python train.py --positions="rope" --attn_scale=0.177 --batch_tokens=32768 --train_tokens=335000000
Below are experts of layer 4 (counted from 0) of a mixture-of-experts language model. Rows are named router (the router's row for the expert), gate (a neuron's input weights, with its number), up (a neuron's input weights, with its number), down (a neuron's output weights, with its number) and show model dimensions 288-383. Each number is 50 + 15 x the weight over its row's rms, rounded and kept within 0 to 99.
Before each expert's rows: a language model's description of what the expert responds to; "gets" lists some tokens that make up at least twice as much of what it gets as of all text. This comes from a sample of Wikipedia text that the model never trained on. Tokens count by the router's weight.

# expert 27
It responds to: After, into, place suffixes. Prepositions after, following, into, and pieces completing names like Waterlooville, York, in song and album track tables and sports prose.
gets: " |", "s", " in", "-", "ing", " to"
router:38 40 54 35 38 82 50 40 69 42 56 34 67 66 40 50 52 41 46 51 44 24 54 56 67 62 67 60 33 49 70 36 49 47 57 33 71 50 19 74 56 45 67 47 58 33 69 51 62 35 52 40 48 62 53 46 51 17 38 26 77 64 55 63 60 64 41 26 86 41 51 67 41 46 50 42 68 53 48 58 71 57 26 46 18 53 46 27 63 47 99 70 44 60 35 64
gate0:29 49 67 50 74 43 14 67 66 47 56 39 64 43 46 18 49 51 69 65 54 67 72 58 25 52 71 41 40 49 42 54 53 60 39 19 46 45 42 50 21 44 52 65 63 65 51 62 52 36 55 24 30 35 32 50 50 66 38 50 49 45 54 60 63 34 40 64 52 19 28 50 57 60 58 69 69 60 42 58 53 39 15 41 30 25 59 43 39 62 33 72 57 59 74 51
up0:54 53 60 48 31 74 80 71 61 44 54 61 45 47 57 48 46 61 53 38 28 68 27 41 52 43 59 47 49 54 58 38 68 76 55 39 63 49 43 68 40 64 24 46 70 30 48 80 75 34 44 37 38 57 64 41 47 48 81 54 45 72 65 37 58 39 86 58 62 55 60 58 64 27 42 49 33 63 51 60 54 33 38 49 32 45 38 42 53 41 67 62 42 48 78 73
down0:48 44 35 30 73 59 68 46 49 51 41 59 55 43 56 58 35 61 38 54 34 35 37 47 38 38 57 51 72 27 53 52 58 40 51 60 81 38 47 42 50 76 19 51 58 44 44 28 39 63 62 15 77 32 80 45 55 43 54 59 28 42 55 42 46 58 44 45 41 35 61 48 45 71 38 35 30 35 73 54 42 59 75 36 54 68 37 39 49 40 61 50 51 13 43 78

# expert 3
It responds to: Sentence-start tokens, spacing. Table pipes, spaces and line breaks after periods, plus sentence-initial pronouns and connectives like They, He, However, but; also ma in Christmas.
gets: " ", " |", ".", "'", "n", " He"
router:40 61 40 34 44 57 42 50 40 61 52 35 64 60 47 56 35 31 48 38 47 31 57 19 71 34 25 41 62 43 45 44 34 45 74 66 65 45 48 50 38 33 57 47 56 79 35 48 43 37 62 62 47 64 50 75 54 42 51 40 49 59 41 62 49 25 48 49 48 40 56 54 39 40 59 57 24 36 54 51 62 58 61 47 36 69 75 58 69 82 89 27 25 82 82 54
gate0:53 76 67 66 51 20 45 35 67 65 57 46 51 41 45 50 65 36 74 72 35 45 56 38 57 64 58 46 37 42 55 60 32 82 52 20 65 54 41 19 64 45 80 54 69 71 15 66 45 36 60 60 31 34 51 32 53 52 70 50 54 43 64 47 28 68 36 35 33 75 35 34 64 31 60 78 40 38 32 64 61 27 58 57 66 54 52 28 54 59 44 93 42 72 52 35
up0:17 74 55 77 69 47 30 68 68 55 50 57 57 50 57 43 65 27 69 46 38 52 54 10 35 32 49 66 55 40 52 51 14 77 35 27 58 40 40 26 52 47 50 53 49 52 54 57 53 55 49 47 27 60 67 69 36 46 63 74 39 67 44 24 40 45 47 48 45 63 42 57 32 40 45 68 58 64 45 42 47 40 42 56 64 40 64 34 79 77 36 67 31 31 38 59
down0:38 47 18 25 43 32 71 71 39 81 52 27 57 29 45 45 72 29 11 72 53 39 53 33 45 33 36 58 65 57 35 42 63 82 44 36 67 65 61 57 65 58 55 64 44 34 64 49 50 62 53 59 53 70 44 53 37 46 42 47 45 42 64 38 49 40 19 73 51 46 42 65 58 38 37 23 66 50 47 47 49 73 43 50 56 47 60 35 63 46 73 44 68 35 69 41

# expert 12
It responds to: Spaces and contractions. Bare space tokens in tables and prose, apostrophes in contractions like it's and he'll, and slashes.
gets: " ", ".", "'", " and", " \"", " S"
router:56 28 47 30 58 55 09 72 67 48 34 65 28 33 34 54 49 50 51 77 56 55 33 44 37 45 61 46 74 35 27 51 55 75 27 50 34 30 63 61 47 53 42 56 44 42 48 47 67 23 80 25 32 72 40 61 46 36 54 54 61 88 25 34 60 43 50 27 24 59 46 44 33 44 79 50 52 30 61 34 48 45 53 45 73 42 47 67 53 57 28 47 69 69 56 68
gate0:90 46 45 76 22 56 33 16 64 30 49 75 44 68 49 28 49 70 46 53 52 51 51 55 42 46 62 50 50 59 30 83 46 66 38 48 69 44 23 50 62 32 33 43 63 49 35 45 45 42 69 73 64 47 52 98 36 67 46 57 44 70 43 40 31 55 50 48 36 48 80 49 46 28 43 48 70 24 63 34 31 60 66 41 80 48 35 39 23 62 50 67 54 43 59 49
up0:14 54 43 46 51 79 55 53 60 37 57 75 31 53 43 69 57 94 59 55 27 41 24 79 45 48 28 57 61 69 70 31 45 56 37 48 58 55 40 55 70 55 55 46 54 74 70 69 59 51 60 32 48 41 62 66 55 40 53 42 51 44 69 23 86 34 43 60 61 83 65 51 22 36 42 37 48 44 44 36 56 60 43 34 43 52 68 28 49 56 37 40 68 36 45 39
down0:59 54 52 39 77 61 58 31 31 53 65 50 74 62 41 47 21 45 45 49 38 76 40 71 33 63 35 36 48 37 42 52 62 61 75 45 36 43 23 75 28 50 60 30 51 62 51 74 47 61 41 39 41 35 52 70 67 56 64 47 26 47 67 62 54 49 38 47 66 82 74 71 38 64 39 62 69 55 58 48 58 59 60 75 27 33 43 45 59 06 36 58 65 33 48 32

# expert 10
It responds to: Table and list punctuation. Colons, pipes, semicolons and dashes separating fields in infoboxes and tables, e.g. Matches played:, Density:, cells in score tables.
gets: " |", ":", " the", "|", ";", " on"
router:30 52 53 45 43 47 59 55 59 59 68 67 64 31 24 39 48 51 34 58 39 91 53 66 43 62 38 88 58 41 69 80 41 51 59 45 62 14 18 50 35 58 45 52 74 42 68 45 54 76 53 49 38 23 79 46 41 69 50 47 58 31 23 47 48 30 27 33 74 44 30 59 73 40 49 50 55 51 39 21 60 79 32 59 36 66 51 36 26 67 43 84 50 30 34 58
gate0:37 33 71 65 18 68 64 57 49 21 60 37 40 39 38 36 30 62 61 45 52 78 41 71 40 63 64 43 50 57 49 10 66 33 25 32 38 30 50 88 36 58 64 39 71 41 60 66 69 23 79 71 61 53 58 11 63 40 40 50 36 59 61 38 41 52 48 61 59 60 76 44 54 28 37 23 50 56 50 29 43 84 44 58 75 32 47 55 59 49 73 57 30 64 56 40
up0:85 48 53 48 58 47 57 54 26 48 21 51 62 40 24 46 42 29 48 35 74 66 26 52 75 39 27 23 39 67 54 80 57 54 62 53 50 54 49 40 43 39 39 57 55 53 35 29 57 40 75 47 52 29 39 64 48 80 37 39 57 64 46 40 13 38 38 60 27 58 75 54 61 44 45 75 37 60 50 46 44 51 60 67 59 52 70 26 66 59 41 57 49 26 46 45
down0:57 80 50 46 51 35 71 47 75 75 48 31 50 32 60 73 54 57 56 43 62 51 30 47 47 66 39 37 32 53 41 53 50 65 65 38 50 34 50 52 36 46 73 20 52 33 50 62 51 53 32 56 31 37 67 32 68 41 48 56 71 53 50 50 50 62 65 62 78 39 51 49 24 30 46 57 47 33 66 68 53 58 68 34 73 86 54 42 54 57 46 67 24 40 33 75

# expert 25
It responds to: Clause-ending punctuation. Commas, periods, semicolons and linking words ending a phrase after a full word, such as wrote, / know, / and is, was, including.
gets: ",", " to", " and", " was", " in", " of"
router:28 28 73 37 56 65 48 53 44 51 74 67 47 63 35 27 50 44 59 67 30 44 64 61 64 63 21 50 49 72 41 64 63 76 35 62 50 42 22 65 57 55 30 70 41 42 61 36 70 31 44 29 50 55 33 82 58 42 27 62 24 49 41 66 30 49 31 66 42 43 67 58 57 79 30 58 49 51 71 33 49 44 44 44 57 55 61 21 32 51 63 58 44 90 24 63
gate0:38 58 46 30 37 53 76 65 45 51 49 70 60 71 58 56 45 59 60 42 41 71 57 50 35 67 52 57 40 48 35 33 29 54 48 87 49 47 42 42 48 61 45 44 44 48 53 42 51 50 53 64 51 76 44 58 58 74 22 62 49 69 41 46 41 24 40 44 44 91 71 32 40 54 69 39 48 40 58 58 31 43 38 41 32 53 47 34 56 38 42 28 21 69 24 61
up0:43 50 62 59 79 49 55 47 36 59 49 36 40 38 51 50 31 37 47 61 48 33 44 56 52 61 49 59 48 23 53 68 73 29 51 45 64 61 61 39 35 33 70 40 57 74 70 46 61 70 45 35 48 38 42 73 53 31 59 44 54 33 52 64 43 53 40 53 54 29 43 76 44 23 46 39 65 57 54 37 65 67 65 48 66 67 52 84 65 50 75 32 62 30 53 69
down0:55 61 54 74 66 67 79 42 55 56 49 76 29 43 50 64 61 43 99 78 41 46 44 69 70 50 53 33 44 43 66 50 51 39 41 56 52 45 39 51 39 62 50 50 54 50 39 52 27 33 54 38 66 44 57 57 54 33 66 56 68 33 29 43 47 49 64 35 44 64 57 61 74 35 42 48 65 77 33 41 51 36 47 54 66 50 34 41 35 41 38 78 60 71 22 48

# expert 14
It responds to: Plural s, prepositions. Verb or plural s endings like becomes, function words such as as, for, about, of, table pipes, and month names.
gets: "s", "|", "-", " as", " a", " for"
router:71 57 48 66 25 68 35 62 44 32 56 47 29 54 41 69 60 28 60 53 43 81 45 56 38 76 63 57 63 27 30 85 53 29 50 42 81 65 72 38 33 39 69 56 38 43 55 66 20 55 52 57 24 75 19 28 40 42 57 62 64 63 72 32 24 57 38 49 48 68 44 63 38 50 67 51 58 25 60 28 60 26 57 62 21 41 49 61 67 44 57 37 50 20 46 42
gate0:50 45 53 65 58 41 55 60 65 62 65 27 38 54 42 41 48 40 63 84 64 38 56 39 77 87 51 40 53 64 66 60 22 45 39 36 72 55 39 58 39 40 53 34 63 47 44 50 24 46 40 72 31 47 55 27 50 36 21 38 56 50 66 43 51 72 74 56 27 60 44 49 49 53 42 40 60 28 66 56 27 58 38 52 59 59 55 30 50 49 91 46 46 01 55 78
up0:55 34 47 67 59 64 42 29 61 48 66 39 12 34 55 67 23 54 57 87 42 54 54 45 41 52 32 49 54 77 50 62 45 69 38 43 73 37 53 12 46 27 47 49 33 49 24 57 40 15 58 75 39 65 41 64 40 49 45 51 51 37 58 63 46 48 66 50 48 99 56 69 19 42 40 51 25 25 70 70 40 66 44 73 30 44 62 53 58 70 84 60 74 09 72 59
down0:59 50 58 38 61 45 55 56 79 53 48 38 75 38 68 71 38 76 96 42 63 54 45 27 55 67 37 49 58 62 56 60 43 33 42 44 58 35 69 31 25 66 43 55 48 50 68 56 52 63 37 38 08 83 57 43 60 44 57 28 41 39 47 31 40 45 35 68 61 49 57 55 71 55 34 33 48 80 52 46 19 48 76 37 46 54 69 27 52 72 57 15 47 57 88 15

# expert 8
It responds to: Digits, table cells, newlines. Digits in dates, scores and table cells such as 1-1 or June 18, plus line breaks, table pipes, and the Du-ter-te piece.
gets: "\n", "1", "2", "9", "0", "-"
router:48 66 49 53 68 31 35 23 55 53 41 58 37 33 40 46 50 27 63 65 42 27 04 46 36 68 53 36 59 47 41 87 22 43 39 33 38 48 43 42 16 40 31 50 50 48 43 69 28 61 68 66 48 51 18 42 64 66 39 59 49 56 64 94 48 62 23 32 61 55 42 30 56 89 56 25 50 43 44 46 57 49 29 43 61 53 69 55 40 55 15 26 55 49 63 59
gate0:45 69 76 46 52 26 61 49 71 54 50 44 49 58 55 42 75 37 65 64 56 45 50 42 29 63 40 25 36 70 50 42 43 32 36 44 71 32 62 22 53 53 57 42 50 12 46 56 57 45 68 46 34 43 55 65 78 44 61 47 61 45 34 27 56 76 42 31 71 65 45 37 33 56 64 55 36 57 32 66 35 45 60 55 40 65 49 56 31 52 22 42 56 68 38 57
up0:70 49 46 50 67 53 51 59 29 29 35 57 57 75 45 47 39 52 34 35 48 70 28 69 52 33 60 61 78 46 55 37 66 76 55 12 40 57 26 59 57 62 61 46 29 43 67 29 68 55 18 64 66 53 47 47 46 47 61 66 57 54 57 43 56 53 57 48 37 62 43 50 67 52 53 45 34 62 77 54 69 51 70 56 50 47 86 28 76 68 70 70 33 61 21 35
down0:61 60 51 50 61 67 61 58 61 40 17 77 53 41 48 60 35 50 40 42 42 54 36 61 37 62 62 69 55 55 43 51 21 49 58 54 63 38 44 45 51 62 66 21 30 79 65 70 20 53 62 13 53 50 56 31 66 54 54 58 46 68 57 61 54 59 70 52 45 40 66 39 52 67 69 15 60 33 27 34 89 43 11 41 37 51 49 54 48 37 69 34 61 76 49 50

# expert 0
It responds to: Quantity words, punctuation. Commas, periods, colons and pipes in prose and tables, plus quantity words after between or the, such as two, several, some.
gets: ",", " |", ".", " (", " the", " a"
router:47 55 49 54 57 57 58 25 64 06 76 34 47 26 61 52 41 56 51 31 26 40 54 51 35 43 45 88 49 62 71 57 67 49 56 52 34 36 79 28 19 57 70 68 56 35 54 62 30 55 28 36 65 24 49 40 57 46 52 30 49 54 63 36 53 36 37 62 53 66 47 52 53 84 28 43 77 51 60 62 51 62 59 43 37 47 50 60 74 42 83 67 27 14 38 65
gate0:49 65 53 85 47 52 54 51 36 33 63 59 59 65 25 56 65 43 52 40 33 39 64 66 38 51 52 74 52 45 47 26 55 62 50 60 73 46 58 52 44 54 73 46 28 15 51 74 42 63 32 55 55 84 58 02 87 66 37 33 57 33 48 45 43 38 28 55 40 62 38 43 65 57 64 50 68 54 70 40 39 40 66 48 27 45 37 13 45 61 57 50 50 56 60 63
up0:37 54 35 53 21 52 34 41 53 66 52 35 54 34 55 45 54 85 39 34 47 39 82 60 44 71 17 70 51 59 35 53 28 43 54 51 57 34 65 38 32 24 50 59 53 47 22 65 41 54 37 52 74 89 34 53 74 53 49 29 49 55 43 57 39 31 36 66 60 56 40 33 71 68 68 43 68 70 41 29 34 44 51 57 55 46 37 18 22 49 22 38 60 23 49 71
down0:50 18 61 25 69 51 58 56 51 58 33 51 48 72 47 57 57 73 00 57 47 28 47 58 41 31 45 63 57 40 31 37 29 64 55 70 73 33 48 62 74 54 54 55 39 56 29 67 60 62 36 40 72 33 53 73 54 22 24 28 35 60 56 53 56 50 59 27 52 69 41 58 43 54 46 50 68 78 50 49 60 30 48 49 46 26 56 58 51 48 56 42 65 52 58 30